config.toml
balance_bias = false
n_head = 4
norm_place = "pre"
parallel_block = false
init = "uniform"
lr = 0.0078
final_lr_fraction = 0.0
Below are experts of layer 6 (counted from 0) of a mixture-of-experts language model. Rows are named router (the router's row for the expert), gate (a neuron's input weights, with its number), up (a neuron's input weights, with its number) and show model dimensions 0-191. Each number is 128 + 24 x the weight over its row's rms, rounded and kept within 0 to 255.
After each expert's rows: "comes after" lists some tokens at least twice as common just before its tokens as in all text. This comes from a sample of Wikipedia text that the model never trained on. Tokens count by the router's weight.

# expert 24
router [145 162 152 123 148  93 180 120  96 127  80 143 134 142  93 108 137 108 135  96 130  93 170 101 154 124 137 161 128 141 120  94 135 111 153 155 155  96 116 146 100 116 146 135 163 167 147 128 140 130 137 148 134 144 105 127  81 181 119 119 130  80 154 120 109 168  94 140 125 141 145  86 101 109  92 136 106 110 137 130 151  95 129 126 124 129 127 141 135 114 122 153 145  66 114 160 104 131 175 152 119 150 121 143 129 132 176 112 103 134 112 167 112 128 188 135 100 144 126 112 155  98 102 115 137 134 152 138 113 140 140 121 138 136  87 164 167 105 117 184  99  99 116 111 142 138 145 159 158  98 122 110 113  88 142 144  94 109 138 148 131 137  66 122 181 105 130 126 135 135 113  98 148 137 146 133 128 130 160 152  83 162 191 116 129 142 119 124 121 120 124 125]
gate2 [111 140 145  83 110 145 133 176 132  94 152  90 134 104  95 157 119 125 165 104 122 134 132 135 133 132 153 168 110 136 224 146 143 111 117 127 103 111 126 132 107  93 136 151 134 149  98  99 136 115 171 139  91 162 177 136 142 161 108 131 133  91 138 146 125 137 112 143 165 126 111 113 118  95  98 138 159  69 113 156 160 116 137 149 123 146 117 143 120 140 137 143 160 130 110 118 131 126 157 110 109 139 146 108 127 119 124 167 119 139  92 146 127 118 119 126 140 160  81 140 139  99 113 168 144 119 123 112 151  92 116 123 122 172 137  95 155 119 106 155 117 117 161 129  93 125 158 126 139 167 162 130 145 154 106 118 147 156  94  93  63 135 118 134 133  73 134 107 162 152  81 110  97 115 109 127 119  91  87 130 137 110 163 143 121  97 139 149  88 122 136 116]
up2 [161 105  99 138 147 133 128 111 111 103 111 168 111 126 114 142 109 160 119 112 148 127 120 100 182 159 164  95 144 151 129 154 123 155 153 141 101 151 141 126 145 110 128 137 145 111 123 141 148 167 126 129 141 118 112 110  82 167 122 124 145 113 158 102 126 150 149 158 126 131  95 115 102 141 138 168  87 146  69  89 116 118 145 117 153 110 155 165 129 132 121 180 120 128 156 128  85 113  92 183 127 114 156 133 124 119 120 150 117 153 123 159 112 137 132 105 125 132 118 137 138 100 186 127 124 146 146 120 137 117 119 124 145 135  94  73 104 164 102  73 187 131 118  90 178 118 150  88 168 150 141 134 137 144 109 142 105 185 171 110 146 129 169 140 130 138 164 110 136 102 115 139 149 186  92 161 141 123 111 133 135 115 113 131 128 177 111 139 141 136 130 130]
comes after: "0", "3", "4", "6", "1", "5"

# expert 49
router [ 94 148 133 118 165  59 113  85 170 169  97 103 126 142 122 100 120 118 130 174 134 161 137 148 131 169 167 114 166  97 105 145 179 171 129 113 116 155 143 166 137 106 117 147 135 132  92 124  81 143 126 143 153 140 117 115 103 142  87 112 120  76 120 118 118 109 135 130  71 149 109 159 159 110  84 111 152 110 141  88 140  97 140 131 105 127 116  85 124 129 109 124 162 113 175 135 137 118 127 111 137 107 127 113 124  65 111  95 125 143 124 121 100 143 171 125 123 151 161 153 146 150 139 156 141 123 100 116 121 116 152 139 147 135 131 133 120 118 151 129 150 170 127 119 163  78 142  98 100 115 134 115 112 100 120 158 124 207 161 149 119 103  97 101 139 113 124 154 130 171 134 168 134 127 128 146 148 125 121 116 163 145 125 138 107 117 124 150 137 133 130 120]
gate3 [140 139 168 158 121 164 144 113 107 136  78 116 161 147 122 132 173  82 109 142 116 100 102 140 164  86 119 164 152 191 154 123  97 130 165 148  96 147  96 120 129 112  99 146 124  94 141 101 120 130 130 101 113 163 126 146 145 145  96 156 116 117 102 112 137  74 119 122 136 111  94  98 138 127 113 152 151 162  85 140 124 107 144 108 137 123 140 150 100 138 132  99 131 132 104 113 123 102 130 128 112 118 153 122 167 126 117 127 129 129 104 134 106 141 123 127 141 121 161 100 123 131  74 125 154 126 144 131 113 106 163  79 191 159 133 107 142  91 111  80 120 172 119 108 129 129 148 128 143  87 101 114 135 113 113  90 160 141 142 127 109 151 122 161 118  80 127  95 131  96 115 137 121 164 152  98 102  79 159 160 134 117  88 113 170 168 117 147  90 133 126 137]
up3 [103 126 136 135 150 105 140  80 121 148 122 136  99 127 113 144  80 127 134 140 140 124  98 102 139 125 127  91 130 130  88 108  71 106 138 133 124 127  69 131 112 130 160 101 141 148 132 124 141 150 107 118 158 130 115 126  79 152 116 121 162 126 116 158 172 148 156 158 159 135  97 132 162 159 120 140 154 183 131 126 120  80  64 122 142 158 102 183 162 106 108 118 133  97 133 117 130 115 159 128 149 124 143 119 138 153 115 141  81 132 154 143 129 107 116 128 139 124 116 150 133 138 135 176 126 126 151 111 169 159 164 111 123 109 132 170 158 166  85 111 138  79 184 118 120 145 117 150 104 110 125 152 116 107 141 148 164  92 146  83 142 124 101 106  93 122 117 150 117  82 165  93  97 117 129 112 144 132 124 145 103 133 139 117 151 130 159 126 154  85 167 131]
comes after: " |", ",", ";", ":", ".", ")"

# expert 12
router [112 143 109 151  98 159 146 115 135 146 110 108  97 161 113 168 121 152 108 133 174 109 131 154 128 122 124 130 101 104 164 176 114 127 138 102  91 132 120 136 107 118 162 140 127 104 158 176  89 172 113 136 113 137 136 103 132  98 118  90 102 154 132 104 161 105 159 156 132 103  98 176 146 149 114 142 139 146 147 141 149  94 103 144 121 132 139  81 143 157 143 134 135 175 140 136 137 145 136 147 160 127 129 168 147 128 155 105 137 101 141 186 118  86 116 161 151 115 137 129 121 120 132 126 120 110 168 154 117 130  93  67 163 141 166 144  93 161 121  75 156 117  86 134 167 114 142 117 122 161 109 127 139 131 114 123  62 152 127 104 115 141 141 131 105 147 122 142 169 134 162 131 150 110 113 148 146 101  98 123 147 104 112 130  78 111 151 165  94 156 133 126]
gate2 [ 93 105 143 152 141 128 146 181 140 148 155 137 147 167 108 147 138 147 152 153 126 148 139 173 136 144 145 137 127 113 121 129 110  87 147 115 152 162 137 159 115  97  99  85 132 143 150 174 127 154 151 128 169 148 153 126 125 156 143 124 133 147  93 164 130 118 153 138 118 124 131 150 144 136 137 106 126 104 148  70 142  89 159 137 107  83 121  88 123 138 134 141 174 127 116  95 129 179 112 152 105  72  96 157 131 125  92 152 109 108 117 114 119 131 126  70 149 130 139 126 148 154 130 135 107 140 188 130 145 121  95 121 111 167 152 186  81 171 148 136 124 106 155 160 144 119 129 119 128 111  99 110 157 149 118 123 118 114 131 101 137 148  82 153 149 138  82 107 104 152 100 107 133 188 138 125 123 115 131 153 107 127 108 133 111 143 142 175  98 138 152 129]
up2 [ 84 112  93  95 107 161 126 175 117 110 127 134 167 134 128 125 119 144 124 123 125 152 124 139 116 149 125 151 109 176 135 135 118 128 105 147 170  95 162 118 103 107  94 155 154 118 111 167 120 110 144 145 103 117 160 128 118 150 117 112 150 145 122 172 120 124 139 119 142 112 122 185 118 105 152 120 140  96 160 103 131 125  94 130 115 112  97 111  82 146 145 117 150 143 142 114 119 123 133 116 104 121 126  94  89 177 111 131 100 155 127 115 148 102 175  84 127 133 161 143 167 187  80  92 143  95 106 146 146 158 143 135 163  92 153 160 132  97 133 104 143  90 138 188 110 115 126  98 120 111  98 143 141 137 100 129 114 133 115 127 123  99  72 138 189 126 101 110 163 143 164 122  92 147 160 102 121 158 114 155 131 115 137 150 155 111 129 108 165 153 126 134]
comes after: ".", ",", " in", " of", " for", " the"

# expert 50
router [ 90 110 140 112 173 105 155 128 138 139 102 113 129  53 125  75 129 109 137 125 106 166 124  79 159  94 113 125 168  77 163 154 104 144  94 138 118 100 169 111 136 146 160 106 139  95 138 150 106 116 119 146 144 137 128 118 169 131 171 109 128 145 143 131 151 119 123 167  84 102 156 157 149 114 145 153 103 135 127 115 179 124 124 155 151 135 172 150 140 138 158 135 134 117 149 124  88 118 148 156  98 143 109 136 159 121 148 151 113 134 124 117 128 161 133  71 136 146 147 161 130 101 152 150 111 147 138 121 128 125  94 182 101 130 163 148 146 101 160 119 159 133 136 164  87 106 142 147 117 135  92 116 103 167  88 125 131 136 141 126 122 128 103 117 139 126 104 134 134 103 170 163 124 143 120 125 110  86 165 147 124 107  87  94 134 102 125 172 145 119 121 146]
gate4 [157 133 139 119 127 108 109 161 141 123 138  96 163 170 118 139 146 100 104 137 126 153  94 105 132  77 109 152 121 131 151 123 106 109 106 161 161 139 115 163 142 118 109 114 145 181 129 166 132  79  97 146  90 132 159 133 122 120 124 104 128 135 146  74 145 109  90 114 173 136 137 140 134 115 117 141 147  98 137 150 121 169 155 116 190 113 111 118 144 132 181 149 107 141 107 138 125 139 122  76 124 134 142  62 149 138 171 141  72 113 123 134  80 120 113 190 140 177 117 146 136 114  89 145  72 145 133 148 142 163 149 122 103 112 131 106 137 124 140  93 123 125 143 123 168 179 130 110 168  99 143 128 130 100 147 115 143 142 114 113 149 138  95 131 117 118 133 118 126 111 136 119 162 146 123  93 139 149 132 129 131 196 139 107 127 158 121 125 106 109 130 127]
up4 [109 122 125 124 140 147 151 168 145 106  72 117 118 141 144 104 129 136 134 124 105 103 103 156 146 126 123 123 161 104 105 119 126 159 129  85 133 135 112 131 138 102 152 174 148  84 128 139 152 115 135 127 137 162 158 117 125 148 139 134 121 123 127 182 121 164 121 151 158 151 144 126 136 129 136 100 135 148 114 148 168 155 103 169 130 159 122 134  98 126 120  64  84  86 107 116 168 101 145 140 111 150 136 120 136 126  97  97 128 122 128 146 128  95 128 142 124 133 141 157 125 152 116 112  96 127 107 127 125 159 131 128 114  98 146 161 121 123 124 166 167 193 134 173 145  70 151 143 165 133 102  68  88 131 133  88  94 136 118  74 109  77  84 116 155 124 137 132 107 106 109 135 147  96 118 132 122 126 132 131 139  93  79 176 140 105 115 122 174 128 163 109]
comes after: "\n", "0", "1", "3", "6", "4"

# expert 28
router [ 97 110 115 184 149  97 128 125  99 143 144 114 133 159 140 143 123 152  82  86 140 116 127 139 150 149 134 106 112  96  94 136 127 151 127 117  99 127  90 131 129 117  75 161 149 135  90  86 164 146 129 127 158 158 123  95  85 125 170 161 141 125 110 164 110  98 174 130  87 105 166 107  98  97 131 165 124 129 100 123 158 106 125 150 181 165 169 138 157 108 123 105 175 150 122 149 127 141  73 110 126 149 117 167 114 108 106 171 133 111 138 142 147 139 107 102 155 124  80 130 122 175 106 133 132  99 144 133 159 152 152 154 157 188 136 137 137  98  97 133 118 130 176 151 131 114 140 126 118 120 139 122 148 120 137 125 133 164 104 137 168 141 105 138 128 130 122 134  82 116 166 167 132 133 141 127 125 129 155 132 119 121 136 128 147 146 117 139 134 177 118 165]
gate3 [135 111  88 152 128 103 111 194  84 107 108 113 134 166 171 134 122 137 100 120 141 145  70 115 150 179 108 142 127 123 166 118 122 102 116 107 143 122 129 143 156 111 137 125  90 131 146 132 151 104  93 126 125 133 115 123  97 130 118 108 103 116 117 115 115 186 126  99  93 134 135 124 124 138 167 118 130 143 141 137 142 160 129 174 149 142 134 174 171 127 105 120 129 126 124 125 125 120 102 120 100 132 127 146 113 141 191 130 123 144  98 131 117 169 127 123 177 125  99 113 119 109  97 153 137  66 101 148 141 128 161 139 124 133 145 137 128 157 126 134 114  99 152 101 150 116 110 138 175 111 147 120 153 151 129  92  87 169 145 112 130 167 104 156 127 108 114 120 131 154  93 157 141 184 111 132 123 136 122  82 110 133 157 197 105  98 103  92 117  98 160 160]
up3 [105 111 118 162 135 126 123 127 134 144 151  98 144 125 155 126  80 172 127 102 175 163 101 161 128 123 119 149 124  94 123 130 130 113 107 121 120 152 111 160  75 129 153 153  84 153 166 106  90  93 108 164 128 135 128 179 152 100 165  93 162 165 132  78 164 105 107 111 162 127 144 163 167 114  99 103 149 141  84 104 127 145  96 114 145  93 136 155 142 161 126 123  98 152 121 146 154 123 115 122 102 181  92 121 157  96 132 122 119  84 135 161 127 117 156 115 169 147 146 128  49  83 114 108 134 139  97 119 137 116 153 116 151 152 136 114 133 120 117 136 129 119 120 137 137 152 117 113 101 121 125  70 148 162 127 136 132 149  89 113 165 116 130 111  99 118 120 150 133 100  94 150 145 119 155 151 119 120 133 120 152 151 140 148 129 128 135 122 155 139 167 145]
comes after: " |", ",", " of", "|", " in", ":"

# expert 5
router [ 83 166  86 105 140  90 105 138 114 131 201 145 107 137 114 139  90 118 105 147 130 124 155  99 102 157 114 123 106 159 120  99 121  90  85 136 153 129 120  91  85 147 122 156  71 127 128 152 119 106 127 157 162 148 147 128 153 116 107 141 129 113  95 143 129 178 146  98 126 112 131 170 155 105 161 118 108 113 166 140 120 165 133 169 107 126 104 131 117 132 106 115 113  87 119 156 103 153  94 109 115 132  94 172 125 132 109  80  96 152 105 127 124 149  93  84 115 113 154 116 118 134 134 160 121  91 149 125 149 114  75 141 138 119 121 150 142 118 144 102 158  82 128 135 127 161 122  97 130  97 145 138 156  82 161 119 137 125 141 118 138 123 144 104 116 117 151 129 162 148 143 108 186 135 114 154 165 146 131 120 140 120 139  94 152 118 146 165 145 101 159 146]
gate1 [128 121 121 106 117 153 123 127 134 127 133 142 142 105 161 139  59 115 110  87 134  96 145 135  81  81 151 111 101 151 136 155 128 138 154 130 138 121  53 133 147 113 175 187 128 141 154 107 141 136  77 138 125 135 126 122 110 100 153 163 106 141 147  91 112 116 142 130 154  93 162 159  95 129 156 147 128 111 139 123 116 104  92 139 152 112 117 142 134  96 147 143 144 150 103 103 111 137 168 133 154 124 195 148 135 131  96 143 138 110 150 122 118 112 121 130 152 104 116 125 124 150 110  96 113 106 159 178  99 181  99 121 124 147  99 114  99 137 144 108 126 144  94 167 103 121 112 108 120 131 176 154 134 143 125 120 144 140 136 122 133 102 132 159 165 104 156 123 149 114 133 114 143 151 120 143 105 173 158 112 103 141  80 136 169 148  96 105 111  69 125 157]
up1 [ 99 141 129  70 100 139 122 138 111 167 103 119  98 123 126 136 106 164 129 131 104 116 145 117  93 148 156 148 101 136  98 135  98 109 144 130 148 133 153 131 144  85 163 102 141 136 112 112 143  79 102 135 156 125 139 163  87 151 137 168 126 161 129 122 137 118 136 149  95 109 132 121 124 137 126 112 123 152 128 131 127  91 107 178 152 128  58 154 141 113 132  81 141 132 119 124 174 152  81 142 152  72 132 129 145 165 125 139 142 168 142 135 161 112 115 124 121 120  97 141 109 129 127  80 147 140 174 147 134 137 124 125 135 111 130 152 125 120  83 123 136 119 115 190 141 115 103 106 149 189 136 148 151 125 149 116 109  87 120 132 126 167 138 107 176 169 164 114 119 122 125 136 141 170  76 160 111  94 118  78 142 117 138 126 167 158  92 138 124 130 124 108]
comes after: " |", ".", ")", " |  |", "==", "==="

# expert 3
router [148 143 124 150 125 127 161 163 139 120 125  92 141 126  98 174 111 129 191 165 152 114 177 109 145 110 149 117  90  84 158 125 109 184 146 178 120 118 125 126 133 139 168 127 171 125 127 129 127 167 134 167 149 143 135 124  90 100 168  85 150 118 107 158 154 170 138 129  90 144 119 112 128 128 128 130  93  82 117 127 126 124 143 121 141  96 137 135 175 103 152 146 130 132 124 101 134  97 110  97 120 156 160 155 128 145 133 126 112 140 125 160 155 149 120 165 187 160 129 112 100 117 119 171 152 146  96 125 148  76 112 132 134 137  72 186 134 118 117 143 137  99 118 132 160 108 139 127 138 132  91 136 120  95 125 121 112 141  98 132 126 130 168 136  95 137 117 129 136 131  80 159 127 136 158 113 155 100 105  90 116 152 163  97 121 142 143  97 140 116 148 142]
gate2 [166 125 134 141 101 132 145 152 171 102 108 104 146 151 156 149 122 188 171 129 128 106 116 111 124 129 100 148 108 129 120 170 153  92  94 134 150 104 125 165 119 126 132 131 112 127 100 143 135 121 183 162 122  97 140 107 116 121 146 116 130 124 128 145 157 136 110 117 133 105 112 101 121 139 123  94 127 134 117 147 160  95 132 137 131 112 124 145 116 104 118 122 127 166  56 185 123 133 170 102 144  97 141 114  99 125  99 145 142 191 154 159  93 138 105 109 131 144 132 153 171 145 177 116 138 123 173  98 156 138 128 136 125 146 101 105 110 133 104 135 122 150 150 140 109 124 132  95  95 150 104 171 117 132 113  73 154 117 125 126 112 157 101  59 148 130 137 134 149 133 184  99 103 120 168 155  90 138 145 119 160  88 123 126 118 150 126 107 133 109 142 172]
up2 [156 154 154  88 115 137  56  99 124 146 135 129 128 169  91 118 149 106  97 115 112 111 138 108 141 141 128 142  96  91 114 109 120 136  90  96 146 126 110 101 124 121 165 138  83 131 157 109 151 172 131 138 147 131 156 176 117 131 130 144 129 136 133 113 120 101 111 121 177 126 129  91 126  99 153 130 149 145 144 126 116 168 125  68 111 112 119 162 108 118  93 141 140  86 136 112 123 126 152  88  86 159  89  96 127 112 127 132 128 141 135 119 122 116 101 111 112 159 131 143 126 119 134 147 145 127 102 147 154 158 121 186 120 138 124 101  78 165 100  97 115 112 156  90 146 138 121 147 121 108 134 117 148 106  98 137 175  76 158 105 117 106 143 128 165 125 140  98 139  94 168 120  96 125 104 157 135 179 136 196 135 152 122 166 119 108 145 121 123 106 117 148]
comes after: "\n", "\n\n", "-", "3", "- Occup", " zone"

# expert 47
router [139  73 109 121 100 170 107 108  93 135 116 101 139 153 132 135 139 126 149 145 129 132 142 139 128 145 148 141 147 146 148 126 138  67 123 117 101  84 134  93 115 146 102  78 109 154  90 123 147 147  95 121 174 111 138 120 106 119 143 139 155 101 149 135 156 122 102 158 114 105 128 101 114 175 117 139 123 113 109 107 110 106 119  98 166 122 168 124 107 126 110 143 116 143 143 102 167 113 136  89 184 109 127 122 169 170 159  99 136 131 140 154 139 104 126 148 146 138 157 178 161  92 117 156 118 103 151 137 121 101 153 114 134  90  95 146 103 114 130  79 141 118 195 160 156 138  81  88 152 107 120 131 125 130 153 119 139 122 112 121 136 154 111  93 125 116 139 131 127 157 101 162 170 144 133  89 135 158 101 126 139 102  99 136  95 104 119  88 151 156 161 144]
gate4 [ 90 112 125 105 158 100 114 135  78 154 162 135 122 135 104 153  81 123 148 105 162 116 138 154 124 155 117 113 132 126 177 108 148 140 129 153 144 137 154  38 109 114 134 135 151 128 105  62 146 115 102  94  96 125 182 113 143 150 150 132 122 108 112 118 123 168 124 131 194  98 177 111 124 105 116 166 146 167 133 160  82 153 133 108 152 126 114 151 168 117 112 107 117 135 156 179 102 105 111  82 142 124 160 171 148 139 108 174 117 124 144 113 154 137 109 130 150 131 114 148 148 135 108 132  99 100 144 109 142 157 148 107 125 109 139 109 108 127 101 140 155 166 111 106 110 122 120 188 101 148  93 136 136 155 117 110 133 146  81 133 141 131 147 110 121 101 121 140 164 120 123 146 102 124 146 162 134 141 126 117 105 153 141 125 134 124 113 136 129 120 157 136]
up4 [121 147 109  96 112 135 161 154 160 145 166 115 124  95 151 124 141  80 154 162 106  97 124 142 112 149 110 146 131 194 122 112 111 136 120 139 117 131 121  90 162 149 163 142 109 171 121 143 145 144  93 143  97 107 143 122  95 153 132 106 138 117 136 118 153 130 144  81 141  97 151 136 156 160 133 135 138 130 106 149  87 121 124 117 106 113 121 138  98 120 127 111 147 135 108 141 164  80 123 118 183 156 159 142 116 186  97 123 143 125 130 153 171 119 147 129 123 145 120  89 132 136 131 134 146  86 155 110 161 106 147 155 118 146  90 122 165 115 149 148 123 145 113  89 132  75 111  96 184  98  71  92 138 157  93 148 133 137 170 139 143 149 137 118 116  67 130 131 123 125 147 141  94  78  76 117 122 162 144 140 118 120 147 143 144 100 138 122 116 115 141 129]
comes after: " | ", "; ", ".", ") | ", ": ", " ("

# expert 1
router [155 121 120 166 141  79 143 136 108 111 115 157 151 120 154 153 144 107 157 104 125 109  86  88  97 122  97 157 123  96 134 103  92 117 101 155  66 138 167 107 113 157 120 138  74 135 114 100 134 150 140 105 104 155 143  97 124 165 129  98 100 123 133 120  98 175 113 125 124 128 139 109 140 112 140 115 142 180 123  72 147 121 136 146 142 139 132 106 142 110 179 143 118 173 136 163 123 162 144 155 100 130 123 136 144 113 135 169 115 154 133 158 115 138 142 142 114 131 115 148 163 130 103 115 138  77 134 154 155  71 157 117  87  96  96 136 123 147  92 132 123 130 109 150 118 141 130 132 109 102 125  92 127  83 119 161 151 123 127 135 113 166 120 115 130 138  88 146  87 100 105 105 120 164 131 118  87 125 183 103 141 149 176 140 148 121 125 149 134 101 144 157]
gate5 [138  99 122 125 141  96 143 115 138 119 124 127 127 122  97 107  97 130 121 115 119 141 164 123 137 144 133 152 133 102 112 120 118 168 105 106 122 147 125 120 125  79 121 158 140 125  98 114  91 127 127 125 140  86 137  74 134  81 108 152 121 125 169 117 145 146 141 153 100  88 124 111 129 102 104 123 129 121  79 164 125 125 156  93 107  89  97  98 134 114 109 124 121 114 154 141 105 135 111 124 154 108 161 106 142 165 135 183 131 140 127 133 130 129  98 140  80 153  98 150 100 115 204 100 103 135 159  81 132 158 149 124 151 120  80 110 111 120 171 132 142  59 152 160 107 120 130 118 126 109  88 124 107 160 120 139 124 189 107 131 121 109 126 137 144 155 119 137 155  73 152 124 102 133 114 140 158  94 146 179 132 150 137  91 129 166 175 129 126 135  93 138]
up5 [131 145 142 147 136 123 169 158 155 108 131 115  85 133 174  97 151 115 158 150 125 170 138 138 109 147  95 160 159 181 100 136 126 126  89 134 149 125 128  78 118 154 144 128 130  65 152 110 137 123 123 130 107 162 142 145 115 114 130  84 113 151 105 121 142 102 129 133 125 116 104 171 181 124 128  91 120 118 153 146 147 141 101 141  87 117 112 112 128 133 134 113 141 132 122 127 111 142  96 107 125 111  99 100 139 147 122 145 100 147 136 115 104 122 125 118 123 118  94  89 114 203 118 120 111 119 104 124 144 152 158 122 141  98 124 128 151 102 106 130 129 128 125 173 101  85 123 153 108 107 119 112 172 169 109 165 105 106 125 147  84 117 115 177 141 138 126  76 103 114 106  91 153 173 143 152 122 155 203 135 152 161 152 171 147 122 148 136 123 123 143 109]
comes after: ", ", "1", " in ", " (", " ", "| "

# expert 62
router [122 165  99 158 128 131 170 122 119 120 148 140 140  95 158 147 132  98 139 147 145 130 122 130 118 159 132 162 113 161 107 103 120 118 125 108 125 126 170 140 157 148 179 104  95 181 129 134  84 104 123 103  95 148  80 144 114 102 169 149 131 143 133 159 119 102 130 120 116 120  83 154 113 115 119 108 109 111 101 135 150  97  95 155  99 116 103 132 114 137  63 126 122 159  99 117 129 150 164 132 103 109 165  94 118 138 130  98 134 127  94  89 132 129 162 123  84 109 147 129  84 103 155 176 128 157 120 104  97 144 130 131 109 152 141 123 124 159 101 125 146 141  90 128 113  97  82  91 106 141 144 131 153 114 103 145 115 174 118 167 132 117 178 103 169  82 109 179 132 137 146 110 108 123 126 121 173 173 122  91 109 125 151 105 121 119 132 135 140 124 106 110]
gate1 [ 82 170 147 166 106 105 136 139 108 121  93 112 150 155  97 128 114 101 141 113 108 125 141 120 139 103 157 152 122 129  93 149 143 100 111 127 110 110 104 139 170 122 144 192 155 146 173 166 153  88  97 129 120 182 146 152  82 160 122 129 132 120 115 137 101  99 119 149 159 101 114 153  89 139 126 103 120 155 106 108 139 133 128 102 133 160 168 108 166  99  86  76 178  85 143 150 123 174 118 183 115 127  93 123 144 163 129 117 135 135 104  87 114 111 105 129 140 123 121 151 121 150 140 132 142 190 100 121 146 148 112 121 137 125 127 116 122 103 107 112 105 165 139 137 115 159 124 145 138 114  95 166 141 106 159 144 129 131 114 117 120  98 142 139 111 101 130 118 122 102 125  58 124 126 112 127 153 107 124 131 157 140 137  97  97 123 130 179 150 143 138 104]
up1 [149 131 106 136 125 148 166 105 122 157 152  92 109 160 175 131 162 112 163 109  97 106 135 158 119 117 140 135 123  93 118 143 103  92 103  91 119  99 131 149 141 117 166 132  78 176 148 157 119 157 161  97 142 123 143 142 129 111 158 165 147 149 115 130 136 104 146 119 131 180 127 118 159 148 170 113 150 140 140  88 144 150 125 152 147 123 135 128 145 177 123 163 160 119 173  94 127 138 111 123 184 116 108 128 147 143 149 105  87 160 118 140 136 119 143 137 110 138 107 142 156 142 175 129 112 161 114 134  85 148 155 136  95 108 114  81 135 197  99 127 174 164 159 150 146  75 150 120 115 165 119 115 117 104 124 122 157 153 126 127 114 119 124  93 141 109 156 128 126 135 123 123 151 130 128 133 107 126  80 161 110 119  69 117 138 156  94 129 135 125 118 132]
comes after: "2", "1", "9", "–", "8", "3"

# expert 10
router [124 112 127 172 125 130  69  84 148 116 153 120 125 123 137 127 128 171  93 102 114 167 102 159  84 117 150 162 143 147 146  90 144 116  98 118 151 124 135 164  78  81 139  85  98 132 118 113 182 116 153 137 151 127 119 106 120 138 152  99 114 147 146 114 108 136 171 138 115 117  97 113 104  79  89 137 165 153  87  98  97 155 135 156 173 156 125 141 100  76 130 117 128  65 124 169 115 120 111  95 102 122 121 132 169 131 155 148 178 142 126 122 135 112 101 149 102 164 105 102  98 105 120 130  95 132 118 139 108  88 132 106 121 129 120 116 131 162 123 117 132 156 156 120 130 134 137 118 166 163 116 150 135 116 105  99 139 161 124 121 141 128 113 165 107 133 134  89 115 120  91 140  77 107 105 139 128 153 137  98 151 166 103 140 143 122 115 121 118 124 123 134]
gate1 [149 148 147 149 135 115 124 178 124 161 114 107 115 152 111 123 161 111 117 130 123 134 103 107 155 137 152 116 122 104 157 146 145 109  99 153 141 130 146 128 120 110 126 147  70 153  77 118 102  81 170 138 126  87 176  99 123 105 126 105 102 112 117 114 103 145 121 149  97 118 111 135 135 133 151 153 121 138 104  99 159 163 110 126 151 140 108 122 100 115 124 113 100 130 139 125 119 120 103 176 105 109 139 138 157 115 102  85 114 144 118 162 119 139 160  97 163 132 157 108 103 132 158 145 145 174  99 108  96 110 192 144  93 128  94 154 127 103 143 131 127 165 129 118 147 126 153 171 131  95 124 154 111 150 107 129 124 128 105 105 105 110  95  99 132 105 182 125 126 107  72  76 104 150 119  66 146 110 106 133 127 124 106 135 104 127  55 101 102 121 124 123]
up1 [186 122 152 153 173 133 191 144 182  96 119 108 113 102 113 160 112 159 165 139 162 124 128 125 186 137 180 120 142 143 113 125 108 133 124 110 111 179 107 121 158 164 176 113 141 130 134 138 113 160 146 127 150 118 122  84 149 141 139  87 146 139 107  92 126 167  98 119 128 167 126 105 113 125 142 130 118 158 159 113 123 149 147 126 103  97 140 149  98 132 142 118 141 132 136 143 106 138 129 118 127 117 154 164 116 105 102 142 170 134  84 109 159 143  99 124 132 138 144 105 172 129 126 139 124 144 126 115 134 150 130 105 106 150 139  85 135 147 153 125 166 105 155 137 128 145 144 119  99 182  80  89 149 139 168 131 157 152 109 128 142 127 148 147  67 113 124 151 114 127  80 116  99 156 158 130 120 107  61 157 138  96 123 144 144 132 147 129 142 142 125 126]
comes after: " H", " K", " B", " G", " C", " S"

# expert 53
router [119 131  82 119 106 161 160 127 159 121 137 122 170  92 154 132 135 105 132 144 187 113 129 139 110 103 146 116 121 115 132 163 118 112 150 127  99 125 117 129 148 168  88 156  91 109 110 159 112 142 120  97 128  85 145 145 125 145 143 106 175 125 144  75 164  97 111 133 174 105 156 131 133 147 136 144 113 132 158 134 117  95 126 137 114 146 127 106  94 106 125 107 119 147 169 116 121 141 152 109 152 110 134 117 117 109 171 135  97 132 126 121 108 111 166 181 131 142 138 145 126  86  98 115 119 129 140 166  93 132 142 100 129 119 124 122 111 155 149  78 160 131  71 117 194 140 124 115 151 161 160 146 115 110 148 146 152  76 135 143  91 165 157 144 109 134 186 153 164  92 122 107 128 128 127  96 149 172 117 128 113  87 109 117 121 127 131 113 149 113 119 177]
gate1 [153 144 153 139 117 156 119 161 126 108 113 120 141 161 119 176 182 133 172 136 157 117 153 137 161 161 138 189 142 136 149 158 149 100 124 106 129 122 128  95  77 125 145  80 143  98 120 135 117 103 160 122 137 121 122 125 116 149 113 167 135 120 152 113 125 113 113 138 119 134 155 117 101 112 137 109 134 115 138 127 149 150 164 136 111 112 126 101 123 132  92 128 137 116  73 143  98 112 111 125 102 134  98 115  97 104  93 153 106  95  96  74 147 131  95  83 127 118 111 111 135 149 146 131 153  83 107 110 121 116 155  95 156 112 124  94 111  99 136 128 146  70 171 120 114 108 107 118 114 134 135 171 106 116 128 130 172 127 126 158 128 174 112 103 135 110 135 127 108 144 131 109 121 126 196 173 123  92 146 183 106  96 105 116 196 145 125 126 145 116 124 151]
up1 [125 124 136 119 157 184 126 132 148 143 112 117 133  91 139 126 149 156  84 112 142 115 139 143 151 102 138 121 119 154  90 151 116 151 156 114 128 150 143 111  89 127 144 154 144  76 109 159 145 113 123 127 127  93 132 127  77 128 122  93 130 130 123 137 123  92 133 100 130 100 152 126 142 133 148 122 127 148 138 119  88  69 163 152 129 136 142 152 139  96  72 164  90 146 123 145 142  94 120 140 112  70 118 151 182 114 148 151 128 139  73 110 157  95 171 183 102 168 145 147 137 132 126 141 143 112  82 110 138 114 149  97 104 131 160 119 160 155 113 104 115 158  90 137 120 150 121 160 132 123 149 124 121 149 111 111 121 126 195 139 153 167 113 135 105 136  96  94 135 130 104 114 131 121  69 112 162 144 105 131 130 103 155 141 140 118 165 126 128 128 112  76]
comes after: " ", "| ", " | ", ".", " (", ", "